Experts of a small language model: width 96, 32 SwiGLU neurons an expert.
Below are experts of layer 9 (counted from 0) of a mixture-of-experts language model. Rows are named router (the router's row for the expert), down (a neuron's output weights, with its number) and show model dimensions 0-95. Each number is 128 + 24 x the weight over its row's rms, rounded and kept within 0 to 255.
Before each expert's rows: a language model's description of what the expert responds to. This comes from a sample of Wikipedia text that the model never trained on.

# expert 26
Description: Word-final pieces, mainly plural -es, -s, -ers, -ames, completing nouns and place names, such as times, engineers, Mersey.
router [127 123 112 134 149 152 140  92 100 151 137 115 136 104 149 104  83 134 139 122 136 139  85 126 142 141 145 147 141 155 132 117 105 134 127  91 135 169 104 152 131 165 155 145 102 125 145 178  79 100  97  94 118 130  93  78  73 123 145 145 122 125  87 133 141 108 112 140 140 107 107 125 153 128 145 110 132 133 140 100 156 156 180 100 109 146 170 107  89  96 161  87 122 142 139 118]
down0 [151 116 126 101 140 100 112 137 151 102 107 126 117 125 148 112 127 105 122 135  96  99  97 181 117 168 163 113 114 128 115 115 192 144 138 134 134 167 127  97  77 122 135 140 141 154  95 154  96 154 127 119 118 153 120  99 139 145 140 169 146  68 107 134 155 110  86 104 129 103 147  93 142 114 164 123 141 178 108 131 127 150 143 162  89 107 155 159 123 123 118 131 115 109 142 160]
down1 [121 108 128 114 145 183 106 144 128 126 115 134 136 151 100 120 142 140 101 113 111 122 114 143  60 145 138 149 139 120 145 120 143 104  94 132 143 113 179 146 112 149 146 133 134 149 125 151 120  81 111 128 172 150 175 145  84 137 119 131 141 142 111 151 133 163 142 156 129 149  68 147 134 138 176 116 111 129 143 111 134 139 113  66 149 133 145  92 110  77 159 169 117 105 124 115]

# expert 39
Description: Short cell values in sports and election tables before a pipe, like blank cells, dashes, scores, digits, percentages, Yes.
router [121  78 104 128 168 143 133  96 116 142 133  56 128  89 195 142  85 152 143 111 135  82 141 110 143 136 107 162 172  95 116 102  90 140 139 115 124 149 100 137  93 147 134 108 135 151 154 142 119 101 105 130 140 144 135 115 121 118 157 161 130  87 126 109 152 138  90 144 122  91 147 125 131 140 151  98 132 139 150 111 155 120 119 116 110 119 153 115  83 120 160 106 104 132 127 146]
down0 [100 112 141 161 123 124 113  86  99 165 147 150 143 138 153 207 151 135  91 135 123 118 104 143 130 111 131 163 142 139 126 116 144 132 133 146 141 112 133 112 140 117 123 117 178 152 126 103 137 106 127 157 129 142  98 106 127 140 130 154 103  66 105 134 174 109 141  94 115 116 113 104 123 123  79 146 164 150 160 124  96 112 170  86 110 128 125 119 117 113 110 157  78 100  97 132]
down1 [103 156 152 102 118 132 121 112 150 166 133  78 123 115 127 115 125 128 125 119 138 112 107 113 128 116 148 114 110 163 133 114 142 148 112 105 104 137 121 125 104 140 132 119 151 142 110 137 139 193 134 127 139 112 155 142 126  93  99 122 197 217  99 129 164 131 182 149 108 108 115 136 136 165 133 110 113 144 116 153 170  87  95 109 119 121 145 167 106  99 105 147 144 117 144 122]

# expert 18
Description: Digit tokens that begin a number in census percentages, tables, climate data and chart positions, such as 95.25%, 10.9, 76.78%.
router [118  70 172 127 125 119 143 104 122 149 161  68 135  86 132 137 115 102 120 101 129 117 111 103 156 138  74 145 153 154 154  86  90 139 156 122 121 136 113 139  99 146 137 150 106 132 150 169 142 132 105  96 192 117 117  87 123 117 112 119 145 135 120 126 142 109 105 134 132 115  94 115 129 168 135 100 164 153 125 116 122 129 131 123  90 166 178 133 109 117 155 115 127 167 133 126]
down0 [154 113 122 122 136 117 105 169 120 112 150 128  87 145 127 128 120 126 134 135 152 157 108 189 106 112 125 137 135 154 127 115 153 168 147 119 126 150 167 124  84 143 166 120 139 119 130 121 152 168 129 111 142 137  98 133 138  91  93 100 163 100 155 139 131 106  87 129 105 168 106 118 111 147  88 118 154  91 127 164 102 118 110 143 122 143  63  94  99 123 155 173  87 141 127 118]
down1 [128 147 142 109  93 170 126 117 126 121  83 113 145 146 124 154 115 151  96 160 174  89 156 149 125 126 170 137 105 110 134 114 127  97 136 109 143 133 106 121 145 147 115 131 146 149 150  91 134 115 106  89  69  90 116 141 124  99 162 175 105 104 116 117 169 130 125 171 145  86 155 117 171 139 113 153 120 110 107 139 123 112 158 140 133 124 159 142 111 108 138 130  96 174 108  91]

# expert 21
Description: Single capital letters starting a proper noun or capitalized word, mostly F, N, W, as in Flandria, Finnish, NFL, Fouls.
router [ 96 108 154 106 156 134 115 117  98 117 152 102 116 122 128 121 110  98 161 111 148 137  97  90 148 134 111 138 109 161 125  76 117 106 148  74 127 140 158 133 106 135 106 149 144 145 136 162 133 164  71  90 137 153 152 140 106 116 140 127 127  72 111 110 137 118 113 132 165  85  96 164 113 152 141 112 124 130 140 104 128 154 168  98 113 161 157 129  94 112 164 116  99 160 146 140]
down0 [159 146 115 123 139 143 185 104  78 126 115 156 141 124 125 149 141  72 142  93 126 146 134 147 105 156 146 133 121 115 144 146  98 126 150 109 147 132 134 111 126 110 114 123 110 156 159 142  92  83 152  77 116 157 143 112 162 155 134 123 128 123 138 107 100 106  85  74 159 114 110 113 114 108  98 103 133 117 124 113 139 140 106 130 173  97 169 120 142 123 123  59 114 157 126 127]
down1 [109 152 137 125 145  92 154 133 149 107 106 178  99 144 140 129 139 150 111 168 135  90 148  98 111 139 121 138 109 140 164 136 109 114 128 148 170 109 111 142 114 122 101 134 126 177 107 139 123 116 197 114 120 151 153 150 123 167 159 109  98 148 140  81 126 145 102 137 139 123 125 109 104 117 132 148 133 120 122 153 140 122 120  67 163  77 172 140 144 127 178 112 133  98 161 124]

# expert 17
Description: Word-internal pieces, mostly "en", plus capitalized name starts like Mar, Mon, Ben, Mac, e.g. Op-en-ing, auth-en-ticate, sc-ene.
router [121  86 131  88 140 135 170 113 110 108 178 105 147 110 128 141 137 113 133 122 128 127 125 111 111 116  88 138 118 121  98  83 110 169 150 106  94 119  97 115  72 123 131 135 137 146 115 134 126 128  76 106 119 123 147  84  91 114 158 142 137 116 133 128 148  77 130 141 184 103 137 131 132 121 162 110 135 118 134  98 115 164 153 109 116 125 179 105  92 159 172 150 138 138  94 136]
down0 [113 166 121 152 137  86 140 159 147 137 138 119 129 114 163 115 152 132 143 155 105 166  83 163 126 127 105 118 114 123 162 117  94  73 120 110 151 143 133 150 126 127  96  67 114 151 135 113 111 129 114 163 143 139 125 140 100 138 130 143 137 156 149 125 161 107  84 122 119  90 100 110 100 115 122 124  58 150 118 139  75 133 104 169 144 143 126 112 134 115 121 164  90 163 125 124]
down1 [131  68 133  98 137 163 120 117 157 110 134 128 139 141 140  94 124 124 157 118  84 114 143 145 127 145 145 176 136 114 124 129 181 148 119 116 129 119 125 147 139 137 141  98 147 106 104 103 122 120 124 171 144  94 123 119 117  94 138  95 152 115  93 151 136 168 112 159 138 130 158 137 153  93 134 140 116 154  92 122  94 119 144  87 130 114 100 118 192  95 164 124 153 117  67  99]

# expert 48
Description: Pipe separators between table cells after numbers, and semicolon separators in number lists, as in election results, climate and sports tables.
router [111  80 127 125 172 144 135  84 102 156 151  71 155 120 150 155 142 109 137 130 153  76 115 121 142 141  97 153 152 164 121 105  56 124 168 110 111 144 136 152 112 108 139 159 131 129 140 149  91 131 114 118 138 104 115 124 105 126 140 122 140  78  98 117 176 128 106 137 139 114 132 135 108 165 120 117 160 158 128 138 153 131 129 112 117 144 140 119  97 103 143 140 153 166  95  98]
down0 [131 160 121 154 131 151 137 110 121  97  89  82 131 122 135 111  81 101  85 147  87 137 111 109 100 155 146 120 146 136 155 142 105 142 119 131  93 111 132  85 120 149 133 136 110 145 105 140 163 139 122 107 118  97 149 124 102 124 134 170 121 155 146 130 111 137  86 132 152 143 115 138 115 108 112 128 130 221  91 123 125 136 172 143 123 125 146 114  82 156 155  73 125 115 112 138]
down1 [169 130 153 115 154 144 139 149 140 120 149 144 131 134 104 106 128 120 113 127 143 143 104 138 166 110 121 154 135 150 115  71 103 169 120 139 102 134 165 104 137 159 159 149 128 133 141  75 137 156 130 170  93 101 104 105 138 156 133 133 132 126 120 140 119 105  87 146 127 154 145 105 148 177 168 165 155 113 123  96 132 150 155 115 114 156 140 172  83 133 182 173 125 138 104 133]

# expert 53
Description: Common first names and place-name prefixes starting proper names, e.g. John, William, San, St., Saint, Mount, Pope.
router [ 96 133 153  87 150 168 109  88  81 115 131 119 172  86 126 151 149 103 124 108 141 108 101  75 146 129  83 114 114 144 128 108  90 108 130 119 149 134 118 154  91 117 109 131 139 142 129 119  80 135 109 102 135 147 104 103 120 127 126 132 100  99 110 135 144 102 122 157 149 118 112 129  98 150 113  82 147 173 109 135 141 131 148  97 118  98 195 107  90 129 155 123 117 152 128 129]
down0 [128 151 119 117 123 145 112 163 101 122 133 183 126 127 121 170 114 129  83 142 121  75 116 113 144 141 123 119 136 114 140  81 145 131 129 135 128 152 115 139 127 140 118 133 116 164 115 167 186 115 104 123 131 115 103 117 158 143 109 126 134 124 107 129 101  75 149 171  79 170 111 157 176 114 165  93 136 106 134 158 171  84 100 134 139 130 118  86 163 121 147 142 118 123 132 147]
down1 [111  91 131 143 196 111 107 124 120  93 156 115 153 118 155 148 146 116 125 140 125  91 125 141 124 144 161 121 136  83 167 151 110  86 142 189 127 115 153 139 134 125 123 165 105 194 132 125 141 141 108  70  95 152 110 162  98 152 129 131  98 145 107 128 142 118 178 104 137 116  95 168 136 149 144 130 130 113 119 114 113 126 104 127 127 142 116 143 114 103 148 137 122 167 160 132]

# expert 10
Description: Prepositions at, from, of, during, near that introduce a place, time or cause, as in died of cancer, arrived from Syria.
router [145  95 123  91 148 140 133 104  75 113 134  72 186 119 141  93 102 152 152 133 155 105 142 121 105 149 114 118 128 153 126 105  96 107 133 115 143 145 142 143 104 125 151 158 122 101 180 134 105 108 104 132 148 142 132 125 125 167 143 147  97  74 107 120 156 121 102 116 136  77 118 136 109 143 140  94 143 114 141 134 130 138 140  94  88 117 141 104 101 136 148 126 123 196 109 100]
down0 [115 134 169 118 153 177 114 111 144 175 129 134 128 145 163 134 129 132  97 124 138 157 143  98 121 113 137 166 122 136 139 103  96 147  94 149  68 123 151 154 150 132  84 151 136 141 133 153 108 137 180 138 159 128 113 148 119 105 158 179 128 173 146 118 122 117 139 136 107 143 122 129  72 158 136 118 129 107 127 100 181 156 142 131 134 136 101 162 132 136 151 166 139 100  99 158]
down1 [138 112 104  81 144  88 130 104 164 117 138 144 119 119 130 111 127 155  98  91 175 122 124  80 112 100 162 112 162 109 109 136 122 153 182 126 109 112 155 102 119 130 113 122 122 142 155 139 104 125 103 132 151 158 105 120 120 130 123 106 153  91  97 143 125  94 132 116 153  72 144 154 139 169 118 115 112 119 139 180 135 117 100 135 123 130 197 101 109 163 143 128 111 139  92 125]

# expert 35
Description: Capital letters inside acronyms, codes and call signs in technical or sports lists, e.g. TR-U-CKS, S-L-C-41, U-C-LA, W-W-E.
router [ 90  84 147  93 161 183 127 121  88 117 141  95 130 108 136 112 102 138 154  81 128 124  87  81 151 146 124 149 152 163 167 127 105 116 147  75 137 143  98 157 108 132 151 158 101 141 107 173 123 136  92  91 156 157 151 123 134  96 140 161 136  95 103 104 124 115 130 128 154 104  99 128 129 123 112 111 132 138 151 135 148 146 157 144 109 145 163 130 110 135 145 121  91 115 117 112]
down0 [127 103 107  83 163 134 129 106 131  95 140 130 147  99 138 102 119 124 118 122 119 141 103  95 124 133 104 146 134 127 119 125 121  98 144 107 154 118 129 113 159 163 114 146 179 130 165 166 107 104  85 101 103 112 133 148 157 128 127 107 143  88  60 129 109 153 136 170 144 140 118  79 116 107 146 131 134 118 167 123 144 150 140 158 141 120  64 141 104 157  73 105 106 124 140 151]
down1 [133 134 108 126  97  96 139 139 172 124 159 124 120 139 120 153 119 115 121 136 141 131 161 148 134  95 140 114  99 114  70  86 165 122 130 124 126 124 151 117 171 108 110 133 111 127 166 104 102 118 147 185 137 143  54 178 115 175 108 117 108 108 119 153 164 125 112 173 129 140 124 154 132 106 145 127 136 140 137 107 104 151 107 104 109  92 173  98 140 134 115 158  98 137 138 115]

# expert 19
Description: Period-space, paragraph breaks and closing punctuation ending a sentence or abbreviation before a new sentence, such as farm. The, Comdr. Thomas.
router [106  88 173 118 172 153 118 107 109 121 132 116 169  92 132 151  72 145 149  84 112  94 104 115 144 133  47 118 135 104 117  89 103 103 122  82 136 147 127 145  94 111 104 127 113 129 107 154 106 132 133 113 160 105 122  97 118 132 129 154 120 127  92 124 137  84  83 154 133 109 113 118 107 120 148 123 139 158 156 119 180 129 137 138 104 146 139 127 115 132 144 136 150 148 124 141]
down0 [164 200 104 138 152 120 152 132 159 119 117 111 104 116 119  96 138  89 146 113 128 131 120 128 162  97 124  91  96 177 124 138 172 165 108 123 130 168 175 123 106 137 102 159 137 133 152 117 111  99 100 166 115 125 145 157 117 109 140 151 132 133 120 106  78 103 127 128 162 126  97 150  89 137 125 128  88 114 130 164 119 102 114 159 125 134 155 120 131 104 148 155 124 172 145 141]
down1 [126 123 106 120 141 134 153 134 125 113 135 231 156 150  99 165 151 126 178 144 150 137 114  87 128 100 104 116 135 152 147 168 110  82 120 117  89 104 136 116 137 137 133 114 152 141 147 136 125 129 121 160  88 103 149 115  99 152 126 129 123 131 143 131 146 183 112 128 131 137 117 140 106 114 128 129 184 150  91 119 141 125 123 120 150 165 128 151 129 138 103 162 130 173 153 154]

# expert 8
Description: Double line breaks ending a paragraph or list, usually just before an == section heading ==; also sentence-ending periods and quote-periods.
router [137 111 158 136 120 162 106 105  82 122 111 113 105 107 135 109  97 126 119 133 127 102 111 102 107 121 101 191 151 163  99 125 112 107 131 131 135 143 143 148 116 143 126 134 128 161 159 153  93 117  80 114 146 138 133  90 139 126 162 139 162  72 101 126 153 107 127 165 154  84 120 139 120 132 108 117 134 135 154 125  97 132 166  71 129 132 169 112  83 117 186 144 131 150 119 133]
down0 [ 91 131 145 151 153 147 106 115 139 145 143 179 128 127 127  99 154 127 157 160 124 172 147 126  85 146  96 146  81 168 103 172 152 126 146 145 142 146 174 142 156 152 137 124 127 137 123 122 125  96 116  86  79 101 119 117 105  83 142 124 168 138 116 138 124 151 137 166 150 148 105 119 105 163 157  95 133 133 149 121 124 141 101  95 139 121 178 148 114 148 103 132 142 121 167 110]
down1 [138 142  99 124  48 192 139 166 122 152 143 113 118 107 104 112 105 143 118 112 146 149 150 129 120 163 123 121 113  92 105 165  84 105 141 122 108 148 149 149 125 105  95  94 148 121 132 107 141 116 107 159 104  99 135 170 149 130 187 153 117 129 104 111 145 103 143 146 135 121 112 115 124  62 138 131 110 132 117 147 104 111 150  96 136 143 156 106 100 111 116  99 136 141 113 118]

# expert 41
Description: Pipe separators in stat, chart and sports tables, plus words like high, total, Best, awarded, and Ph in Phylum.
router [ 79  90 126 106 122 122 109  94 113 103 154 111 134 115 117 142  93  98 137 128 131 145 108 125 169 138 122 179 124 157 118 102  79  91 145  89 117 153 145 134  64 129 145 158 120 162 160 136  98 101 116 128 145 135 155 119 124 119 150 149 134  92  96 126 151 113  97 131 154 108  92 188 133 140 149 106 160 121 165 115 151 126 106 101 115 158 143 147  94 100 139 113 120 144 123 125]
down0 [ 98 124  84 137 142  99 130 120 114 162 143 119 128 162 171 115 115 127 147 112 115 126 154 138 154 154 109 114  64 157 112 132 125 129 133 100  66 133 121 133 111 109 122 130 155 143 128 153 141 127 139 113 117 143 161 131 149 107 131 124 100  63  96 122 129 134 130 142 123  95 158 131 153  99 115 116 156 105 116 141 143 173  85 142  89 105 154 109 163 166 138 155 119 125  94 190]
down1 [ 88 157 116 114 131 125 162 104 165 139  81 120 136 153 133 146 123 121 109 115 114  83 162 131 165  74 139 174 140 112 122 147  86 140 138 124 101 151 100 146 133 112 150  87  98 134 140 127 138 119 100 127 121  89 142 155 132 144 144 161 107 132 180 104 133 141 127 143 109 120 178 142 154  89 127 112 129 144 127 144 115 143  91 142 149 137 138  70 158 113 149 110  87 124 171 138]

# expert 27
Description: Whole words or word endings followed by a space, often place and route nouns like road, station, map, bridge, and pronoun It.
router [124 107 157 125 169 161 137 130 118 125 175 115 126 112 166 164  97 113 123 133 123  97 120  63 114 141 114  99 125 137 175 107  98 104 146 122 132 119 107 166  61 124 131 115 136 136 140 172 104 129  94  87 141 131 124  93 110 127 156 170 145 122 111 124 170 137 121 141 134 106 100 127 114 122 142 111 135 160 146 145 126 188 124 117  81 125 151 137 151 117 129 140 111 144 102  90]
down0 [159 136 169 125 134 167 143 146  80 108 121 115 131 118  81 172 197 142 125  93  85 137 117  92  82 140 116 121  89 138 108 141 117 121 138  78 115 160 146 128 141 146 127 117 146 109 141 131 124  99 140 151 158 131 115 150 133 134 129  77 156 118 175 120  86 132 110 124 141  84 159 122 156 135 136 101 158 128 111 124  95 129 106 160 106 128 147 100 111 134 156 105 144 141 116 135]
down1 [137 126  98 146 130 124 161 122 151 141 141 123 131 129  50 154 140 175 126 126 135  87 122 117 123 112 130 140 112 137 139 158 134 129 151 152  91 152 121 144 115  76 130 133 144 165 164  96 148  87 108 133 106 104 129 124 137 161 163 138 127 128 124 188 108 118 123 111 110 146 175 156 146 182 139 132  91 163 158 161 118 118 113 110 147 123 167 117 100 145 132 129 129 136 144 178]

# expert 32
Description: Final digits of numbers followed by a space, in tables, statistics and measurements, such as scores, vote counts, elevations, coordinates.
router [114  71 125 135 124 159 141  98  68 137 117  82 117 104 167 159 127 126 117 106 140 117 102  79 157 126  95 156 147 145 134 117  86 119 158  80 145 144 133 163  92 145 135 115 123 124 172 159 121 114 112 140 147 115 138 110 105 147 154 157 121  95  93 119 128 135 119 174 108 132 128 109 136 128 116  76 142 143 152 115 117 147 135  97  75 108 150 123 118  90 118 117 131 156 118 116]
down0 [146 149 103 126 168 128 148 116 136 132 120 144 125 118 173 153  82 111 120  93 140 122 105 145 119 108  86 154 131 143 119 164  96  95 131 129 154 113 139 148 119 158 114 163 149 146 154 129 129 110 107 122 113 123 117  93 120 129 108 133  92 110 162  92 153  97 143 111  99 104 130 100 130 147 115 163 106 180 159 164  96 111 149 149 133  94 150  68 107 164 117 156 176 115 120  98]
down1 [143 160 138  75 108 138 101 113 124 112 152 158  98 132 152 101 118  89 120 121 159 165 130  78 104 111  80 123 158 140 108 141 122 109 151 146 154 139 167 136 108  97 127 156 117 162 129 116 119 107  87 140 126 176 109 121 156 119 116 123 148 131 136 107 117 123 122 172 139 117  97 123 128 133 147 122 152 109 125 127  76 146 125 165 101 182 113 105  94 141 119 175 132 141 115 182]

# expert 57
Description: Single digits ending years or list numbers, like the 5 in 2025 and numbered tracks, in sports, discography and filmography lists.
router [126  67 125 114 166 153 139  96 117 122 137  96 120 101 139 131 116 153  98 148 119 108 108  66 145 135  91 173 148 111 157  92 124 118 161  97 134 160 120 148  90 143 154 118 104 125 135 155 136 111 123 119 166 143 117  71 148 105 165 133 113  91 123 113 139 143  80 137 141 111 117 116 108 133 110  89 128 135 130  82 140 164 145 121 129 132 177 111 131 113 154 118 127 111 124  88]
down0 [126  93 135 138 152 122  94 132 100 117 141 117 145 121  98 147 150  98 118 124 140 152 140 137  83 149 122 116 143 124  88 119 113 133 113 120 121 138 132 119 149 175 113  94 139 117 120 148 150 172 125 131  88 140 172 103  98 116 106 156 129 171 142 127 118 167 178 129 160 139 121 138 144  84 144 133 130 136  85 122 212 143 144 146 158 113 100 123 104 160  82  97 142 147 151 111]
down1 [184 127 154  77  97  96 140 128 132 127 128 145 131 100 133 122 159 148 120 119  95 129 139 133 131 112 116 135 122 105 121 158 141 117 101 131 135 133 131 133 167 123 123 116 171 112 125 109  96  92 132 132 136 129 157 143 111 120 125 166 160 107 116 126 122 138 123 146 170  92 142 112 104  79 122 138 131 101 174 127 143 176  90  97 152 111 201 102 125 103 172 169 112 131 175 140]

# expert 22
Description: Mid-word pieces, mostly t, pl, port, s, inside longer words like aircr-aft, helicop-ters, im-pl-ementing, op-port-unity.
router [ 88 147 171 115 161 125 155 120  90 145 116  81  91 159 167 133  98  84 112 141 128 128  91 109 139 123 123 132 158 137 123  98 120  95 146 134 136 111  89 177 100 137 139 141 113 155 129 130  83 143 125  67 161 169 124  83 103 123 137 137 124 107  71 106 168 119  94 129 136  95 108 142 135 130 146 115 133 110 139 102 124 147 123 108 116 109 151  86 124 112 141 130 123 146 127 129]
down0 [151 123 133 133 156  86 122 121 107 106  75 105 168 159 133 104 123 147 178 140 125 117 139 115 111 161 125 113 184 101  99 128 108 126 124 143  99 149 126 148 148 114 113 119  86 123  72 100 140 138 145 106 151 102 128 116 120 143  84 163  78 129 159 118 118 158 130 118 103 137 122 160 110  94 151 177 107 103 172 126 110 134 161 118 155 140 152 135  91 131 155 134 156 135 134 118]
down1 [162 145 131 139 102 168 139 103 137 119 121 173 138 129 162 122 104 111  86 118 199 126 118 122 114 120 133 142 123 130 145  99 136 129  88 150 122  91 102 119 117 132 152 148  90 105 123 108 110 194 116 150  99 121 129 128 106 125  83 102 161 119 123 113 120 180 121  90 175 103 135 142 157 121 124 157 102 118 156 148 143 149 143 123 137  96 147  93 110 139 114 118 170  97  98 124]

# expert 3
Description: Inner word pieces before Latinate suffixes, like i in ancients or materials, plus gener, anim, associ; also markdown table dividers.
router [104  96 165 107 149 148 142  71  91 138 114 104 126 110 134 112 115 128 106 132 146  63 100 111 135 131  97 107 125 133 127 114 100 138 143 127 159 138 156 153 143 109 103 142  94 111 114 149 123 135 122 141 165 142 152  98 114 112 126 146 118 125 112 113 182 112 120 109 164 146 119 150 139 168 151 124 158 159 139 114 103 183 119 107 117 116 162 117  79 101 169 109  83 126 113  88]
down0 [ 84 158 126 166 115 169 171 126 139 157 113 139 130 157 112 115 131 115 154 127 129 125 100 118 119 148 167 142 110 138 135 158 155 113 127 120 127 165 140 129 144 142 124 106 108 114 156 111 130 131  90 108 157 203 125 132  90 165 153 147 118 108 137 134 163 127 137 115 109 145 153 160 146 189  91 119 117 129 120 138 112 143 179 140 139 178  90 132 151 176 109 128 139 136 136  96]
down1 [158 159 115 143  91 161 134 112 158 197 100 139 147  98 131 116 106 147 158 141 158  76 156 122 120 118 127 131 112 155 122 143 154 109 131 138 166 109 120 169 124 114  80 156  82 107 100 144 101 151 103 152 168 123 151  95 143 109 134 112 148 137 106 126 143 153  86 147 124 133 114 146 110 162 134  99  91 136 103 147 141 109 104 119 120 141 120 126 105 108 132  84 121 171  99 122]

# expert 1
Description: Pieces inside LaTeX-like math (_{, }, $) and numeric table cells, plus word-medial x/ox pieces such as Remix, methoxy, jurisdiction.
router [135 113 145 141 118 139 116  95  98 125 148  71 142 110 167 119 113 161 173 147 126 122  93  96 151 133 119 152 187 128  99 114  94 157 163 130 121 125  95 174  95 156 129 151 121 113 132 155 109 121 106  97 132 137 101 115  87 136 123 164 153  96  56 131 148 100 114 151 125 125  95 114 124 125 152  96 137 126 126 123 146 128 165 128 109 124 146 113  95 128 163 103 138 121 103 100]
down0 [ 82 113  83  78 102 114  98  96 126 138 128 107 115 128 125 116 120 111  59 102 142 114 148 134 133 139 136 176 143 125 134 108 135 126 137  96 131 144 139 110 144 125 106 116 125 143 134 104 134 110 135  99 146 152 120 151 144  96 103 117 100 147 123 116 140  91 161 134 135 177 145 149 163 116 164 106 146 106 172 120 144 137 135 115 185 106 160 123 164 176 158 125  76 118 114 104]
down1 [134 156 183 116 106 162 118 130 111 132 118  90 125 110 136 133 143 113 122 114 138  99  92  98 130 159 149 124  90 150 179 102 133 157 167 136 136 148 170 138 165 143 128 148 163 139 106 179 153 118 140  90 113 108 118 147 120 113 100 126 155  88 134 116 164 115 103 155 189 168 135 124 163 148 144 155 111 124 138  97 141 109 138 124 140 123  75 134 151 141 146 162 118 113 119 134]

# expert 43
Description: A single capital letter beginning a surname or proper name after a first name or title, such as L-etterman, H-opkins, B-ourne.
router [103  86 154 102 164 137 110 108  79 141 147  88 160  91 150 119  92 117 130 121 117 120 114 121 131 116  86 119 123 129 123  90 109  91 165 106  98 157 107 127 117 153 139 157 106 156 148 166 126 143 105  89 140 150 139 145 127 133 152 138 125  81 111 117 123 115 121 170 129  75 138 141  88 116 121 127 164 149 141 113 160 181 156 101 101 125 138 111 134 139 151 137  89 163 111 124]
down0 [156 109 129 115 141  68 109 146 121 112 137 114 130 133 152 121 118 121 141 119  87 185 155  82 122 144 149 116 161 128 109 133 106 133  92 117 155 107 142  96 144  80 134 143 125 110 191 146 103 115 124 136 174 127 140 120 154 161 115 150 118 126 116 141 103  85 130 150 124 105  99 155 120 105 134 118 115 134 131  86 140 100 141  53 156 170 150  99 119 127 128 112 100 149 126 125]
down1 [108 159 143 164 147 123 129 146 118 119 160 160 161 152 150 118 127 120  87 134 100 162 119 111 107 159 102 123 104 136 120 155 144 135 120  80  75 124 117 113 137 204 116 109 167 104 129 149 106 147 128 185 147 131 129  87 144 142 145  96 166 122 133 104 139  61 118 142 134 161 131 131 151 119 143 102 142  99 147 132 140 149 137 141 114 140 123 133 122 125 158 150  95 148 124 169]

# expert 12
Description: Byte pieces of non-Latin scripts such as Arabic, Cyrillic, Thai, Chinese and Japanese, plus accented Latin letters like ă and IPA marks.
router [136 110 121 123 146 170 142  94 108 119 144  87 113 107 140 136 113 153 159 118 127 107 127  86 120 129 103 132 142 142 123  99 126 101 197 115  94 120 151 162 103 124 172 126 100 113 132 166 128 102  99 122 133 155  86 106 131 123 110 147 151 108 104 121 166  88 107 134 143  77 110  86 115 154 124 122 151 150 132 123 133 117 157 130 101 133 144 106 121 130 146  98  77 156  67 111]
down0 [172 142 129 142 133 122 125 170 128 113 107 119 131 100 136 121 116 125  94  91 139 122 150 161  96 135  78 110 152 149 122 187 145  78 139 110 180 164 160  99 128  92 111 131 102 139 153 116 109 124 142 118 136  79 121 135 155 144 125 169  70 157 122 120 153 138 140 159 129 103 139 129 110 119 178 160 118 134 125 105 122 113  87 117 127 133 150 131 155 139 124 128 182 133 135 151]
down1 [129 162 133 164 149 164 130 149 136 125 144 116 130  81 105 113 153 119 123 133 165 102 101 118  93 162 153 126 125 123 123 154 157 149 137 130 140 126 160 136 139 123 117 132 139 110 124 131 129  91 158 179 134 179 100 127 173 130  79 123 120 139 115 112 104 140 148 116  64 159 130 114 137  99 109 123  96 146 154 124 136  94 167 127 116 107 126 123 102 144 170  83 132 141 197 111]

# expert 63
Description: Prepositions after a noun, mostly of, in, to, towards, near, common in biology taxonomy (genus of, family in) and general prose.
router [129 104 154 111 138 154 133  92 124 132 157  94 142 105 136 131 110 110 110 154 121 114 116  97 129 124  90 128 131 114 117 132  65  88 179 117  91 159 127 190  88 147 128 135 102  98 175 126 116 141 125 112 137 135 137 110  89 161 133 157 122 102 111 148 157 102 121 150 102  99 138 142 102 154 151  66 118 131 114  97 134 150 148  98 100 112 136 101 116 118 116 130 109 173 123 105]
down0 [120 142 114 167 147 126 100 119 162 145 134 135 112 142 137 110 122 121 134  92  84 124 146 139 180  84  83 106  95 129 109 161 131 112 150 133 174 132 146 138  91 105 141 116 117 145 140 122 149 121 119 158 135 137 118 140 138 137 113  98 126 159 111  86 138 162 127  99 135 152 180  85 131 180 159 117 132 107 139 160 110 155 157 146 159 109 131 121 120 129 135 182  99 122  94  78]
down1 [152 135 133 109 147 131 177 164 120 142 111 156 122 128  85 122 183 133 137 133 174 122 132 119 124 146 121 163 102 147 116 149 173 127  90  99 107 139 132 128 171 123 128 147 146 166 188  93 114 117  81  95 141 107 143 101 103 144  83 128 112 131 124  96 114 115 132 140 108 132 129 107 111 147 124 145 111 109 123 111 134  91 175 153 142 109  78 105 141 103 141 123 113 143 134 179]

# expert 40
Description: Coordinators joining items or clauses, chiefly and, also but, or, &, while, then, as in shoddy and lifeless.
router [144 116 178 117 166 142 149  99 127  97 134 127 154  90 161 120 110 119 146 100 130 109 124 128 117 139  97 116 133 120 144  92 102 109 155  95 107 154 100 149 106 126 125 142 103 126 143 153 131 118  79 114 162 122 128 101  77 119 134 133 119 130  99 121 137  88 123 128 153  54  80 147 129 130 164  87 140 154 110 146 152 141 176 120 110 144 129 117 109 118 167 134 156 181 113 135]
down0 [127  86 134 111 117 124 142 132 164 146 130 129 132 149 128 127  71 119 135 116  69 137  93 121 140  95 128 137 135 111 115 133 123 131 184 110 126 124 132 114 173 155 116 176 171 143  95  87 107 123 151 103  67 124 121 113 146 105 131 107 160 128 131 149  88 125  96 105 136 149 150 107 144 142 160 153 132 150 113 128 147 102 115 159  80 145  83 140 144  88 107 125 169 138 133 136]
down1 [122 175 128 147 136  99  88 130 102 121 115 112 123 164 144 139 154 112 113  94 158 194 148 105 120 135 144 145 116  99 153 109 164 113 134 143  89 119 113 132 131 105 116 111 115 139 129 153 154 123 168 129 122 151 126  95 134 122 170 138  88 174 114 126 127  86 142 118 132 169 105 151  86 119 141 111  92 109 142  87 149 114 143 178 141 137 142 107 122  75 111 130 152 152 141 167]

# expert 13
Description: En dashes and hyphens between numbers in sports scores, tennis sets and year ranges, such as 6–4, 1-1, 1939–45.
router [130 132 138 112 140 140 138 118  99 133 128  85 127 110 182 106 135  90 126 123 138 117 126 105 146 157  71 113 167 148 107 128  86 107 158  94 146 171 125 194 136 147 152 113 129 123 125 129  88 154 107 113 140 111 123  96 130 120 146 149 148  97 112 105 163 124 116 144 167  81 110 142 109 144 136  77 160 136 143 117 151 131 177 108 136 142 147  89  99 102 105 113 115 112 106 129]
down0 [ 96 126 134 130 146 132 119 171 185 112 124  82 114 115 160 185 118  97 180 123 128 126 121 106 134 171  99 115 109 129 120 103 139 143 126 147 149 122 138 139 125 143  83 142 116 159  94 128 115  92 145 125 140 153  89 145 100 115 165 134 103 121 142 124 144 159 114 150  92  94 112  89 113  98 140 146 152  81 153 139 167 109 120 143 116 124 142 120 120  94 169 164 150 135 159 144]
down1 [152 137 124 141 100 116 147 122 165 148  95 126 112 122 111 122 160 152 119 127 158 116 152 115 117 160 112 104 142 125  84 171  93  97 153  91  79 124 113 137 145 119 152 116 111 135 120 135 156 103 139 121 174 128 118 133 123  88 129 153 108 145 115 108  86 133 131 119 161 126  96 160 160 129 133 163 124 141  79 120 101 123  86 158  94 113  58  84 115 140 134 122 123 132 146  84]